Below are experts of layer 3 (counted from 0) of a mixture-of-experts language model. Rows are named router (the router's row for the expert) and show model dimensions 64-127. Each number is 128 + 24 x the weight over its row's rms, rounded and kept within 0 to 255.
After each expert's rows: a language model's description of what the expert responds to; "comes before" lists some tokens at least twice as common just after its tokens as in all text. This comes from a sample of Wikipedia text that the model never trained on. Tokens count by the router's weight.

# expert 38
router [110 114 128 120 154 101  96 116 100 100 119 136 102 136 157 115 123  99 110 155 127 142 140 119 122 134 138 141 103 131 143 116 116 148 156 142 185 110 103 128 123 126 118 129 140 145 135 141 163 117 147 126 107 129 101 104 142 155 117 126 138 154 132 169]
It responds to: Section and field labels. Heading markers == and ===, line breaks, and infobox or table field labels such as Date, Active, Awards, Turnout, Coordinates.
comes before: "\n", " of", "See", ":", "History", "S"

# expert 54
router [ 88 118  84  81 164 118 111 119  94 143 114 135 100 102 135 113 163 115 110 137 126 118 150 140 143 154 107 143 121 124 124 134 102 133 175 158 175 126 102 146  91  96 102 130 105 144  97 135 166  94 119 139  98 123 109 104 150 157 113 124 127 135 117 111]
It responds to: Table row line breaks. Line breaks ending a markdown table header or row, before |---| separator lines, and ending Genus and Species taxobox lines.
comes before: "|", "-", "\n", "|---|---|---|", "|---|---|---|---|---|---|", "|---|---|---|---"

# expert 36
router [111 113 119 131 154  97  95 135 106  96 110 166  90 130 142 104 154 104 104 148 136 126 160  89 129 137 140 140 119 121 158 128 132 152 167 149 169 102  94 159 124 130 117 108 138 150 137 143 151 110 155 117  99 135  90 111 133 154  98 122 130 147 123 157]
It responds to: Infobox line breaks. Line breaks ending infobox fields or result lists just before a new section heading, plus proper-noun words like Labour, Green, Melbourne.
comes before: "-", "=", " zone", "Career", "Personal", "Senior"

# expert 60
router [106 139 122 105 143 101  98 132 113  96 129 136  59 160 126 103 133  98 102 153 128 139 131  98 139 142 136 137 147 107 163 115 117 128 184 142 147 100  79 163 139 139 142 113 148 165 114 154 157 125 178 104 105 162  96 101 144 145 102 139 118 146 108 157]
It responds to: Table and stats delimiters. Semicolons, closing parentheses, pipes and percent signs after numbers in election, standings and census statistics, such as Votes, %, W; D.
comes before: " |", "\n", " 0", " 1", " 2", " 3"

# expert 30
router [134  91 148  89 145 149 112 117 101  99 120 116  92  85 137 132 146 120 121 126 108 106 127  94 109 142 117 144 104 149 112 154 126 143 128 153 118 131 138 137 145 121 118 134  88 155 122 162 155 116 115 123 133 148 107 127 142 159  72 136 115 161 130 127]
It responds to: Sentence-final periods. Periods ending a prose sentence, and combinations like )., "., ..., before words like The, He, It.
comes before: "\n", " The", " He", " In", " It", " She"

# expert 57
router [135 110 118 149 150  89  87 149 123 112  86 146 116 126 111 126  89  93  99 167 121 128 162 128 131 136 145 152 114 122 125 131 105 151 156 131 136 106  87 153 142 129 102 105 146 133 129 140 156 119 141 115 112 127  93 125 137 141  95 146 134 161 126 136]
It responds to: Table header words. Capitalized column or field headings in election, sports and award tables, such as Candidate, Votes, Team, Year, Date, Species.
comes before: " |", ":", " of", " (", " medal", " for"

# expert 59
router [123 105 132 145 147  90  98 137 118 112 101 142  99 112 145 133 143 101 125 152 114 139 168 101 115 152 147 153 107 115 152 104 133 136 174 143 162 103  97 149 108 119 113 105 112 170 146 158 158 132 151 104  93 156  96 125 146 135  94 104 116 171 106 155]
It responds to: Numbers in tables, dates. Standalone digits in table cells, scores, vote counts and dates, such as 6, 3, 12 January, plus Height in infoboxes.
comes before: " |", "–", ".", ":", ",", ";"

# expert 3
router [129 147 155 141 152  89 100 131 137 101  87 134  93 149 161 133 118 104 106 141 135 132 114  92 117 117 120 110  87 148 152 115 124 126 153 140 144 111 107 152  95 118 167 156 112 163 114 149 151  92 106 151  89 136 104 141 181 132  93 135 142 152 121 120]
It responds to: Clause-linking conjunctions. Subordinators and relative words opening a new clause, such as that, which, who, when, after, while, plus sentence-final periods and line breaks.
comes before: " the", " he", " -", " they", " it", " she"

# expert 47
router [105 117 119 123 159  95  99 118 104  99 119 155  97 131 143 107 150 103 108 154 118 133 165  91 138 144 154 136 130 120 149 109 152 134 163 151 172 107  98 145 113 137 112 105 148 160 141 154 160 117 142 116 102 154 101 112 142 160 109 123 122 153 125 150]
It responds to: Place, rank, number starts. Word-initial capital pieces and numbers after of, in or a colon, such as Car-ibbean, Col, St., No. 16, Serb.
comes before: ".", ",", "–", "th", "ian", "n"

# expert 23
router [112 113 139  90 154  76  93 144 120  80 122 138 115 150 142 135 148 112 101 153 120 117 139 109 139 134 143 142 120 123 131 131 144 142 162 149 189 117  94 136 117 130 111 130 133 160 148 141 167  95 107 102 115 141  95 104 145 160  95 126 123 129 132 142]
It responds to: Sentence-ending punctuation. Periods, semicolons, colons and commas closing a clause, especially after quotes or parentheses, such as ." and ";.
comes before: "\n", " The", " In", " It", " He", " This"

# expert 61
router [108 114 127 126 154  97  98 125  98  95 112 150  99 142 136 110 142 107 111 154 115 126 160  96 128 145 151 141 128 134 153 115 148 137 170 150 178 105 100 153 114 127 108 106 155 163 143 152 154 115 146 113 103 163  99 109 143 161 104 119 123 152 123 157]
It responds to: Prepositions after verbs. Prepositions to, for, at after verbs or participles, linking to an object or purpose, such as used to, released for.
comes before: " the", " a", " be", " his", " their", " her"

# expert 58
router [132 116 103 123 120 118 120 143 120 113  96 140  91 159 118 119 175  99 113 132 130 143 145  84 101 124 151 164 144 149 145 101 166 142 162 112 153 110 101 161 114 153 126  85 100 129 165 122 138 130 117 148 122 130  99 120 173 138  94 119  87 159 145 144]
It responds to: As, with, -ing. Linking words as, with, has, had, including, became, such as, plus the -ing ending on verbs, as in starring as, with.
comes before: " a", " the", " been", " an", " well", " his"

# expert 56
router [ 89  98 126 114 151  83 106  98 130 127 133 141  73 115 146 118 129 126 111 138 138 141 148 143  91 134 115 144 110 148 125 132 144 160 161 147 159  94 116 153 106 125  88 111 126 147 133 157 165  99 127 114  96 109  97 120 121 144 149 122 137 151 149 183]
It responds to: Heading markers and quotes. Wikitext heading markers (==, ===) around section titles, opening quotation marks before song or episode titles, and the relative pronoun which.
comes before: "\n", "See", "S", "The", "D", "M"

# expert 6
router [114 114 119 124 155  96 101 119 107  94 113 151  97 142 141 113 153 104 110 155 116 128 167 101 127 143 147 141 125 128 152 117 151 138 168 154 177 109 100 158 112 129 112 104 157 158 136 152 159 113 149 109 103 153 101 109 148 155 105 129 131 155 121 154]
It responds to: Name-ending word pieces. Final pieces of country, place and personal names inside table cells and lists, such as Lithuan-ia, Kazakh-stan, atrogular-is.
comes before: " |", " (", ")", "\"", ";", "k"

# expert 35
router [ 99 121 125 108 149  92  91 123 109 108 102 132 105 143 136 128 144 102 106 161 121 134 146 102 129 128 144 141 108 118 156 120 147 125 165 149 168 107  90 148 120 122 105 109 148 166 132 140 161 105 131 118 101 162  98 108 150 139 115 116 103 141 134 154]
It responds to: Line breaks after entries. Line breaks ending a date line, table row or paragraph, right before headings, table pipes or numbered list items.
comes before: "|", "-", "\n", "==", "The", "==="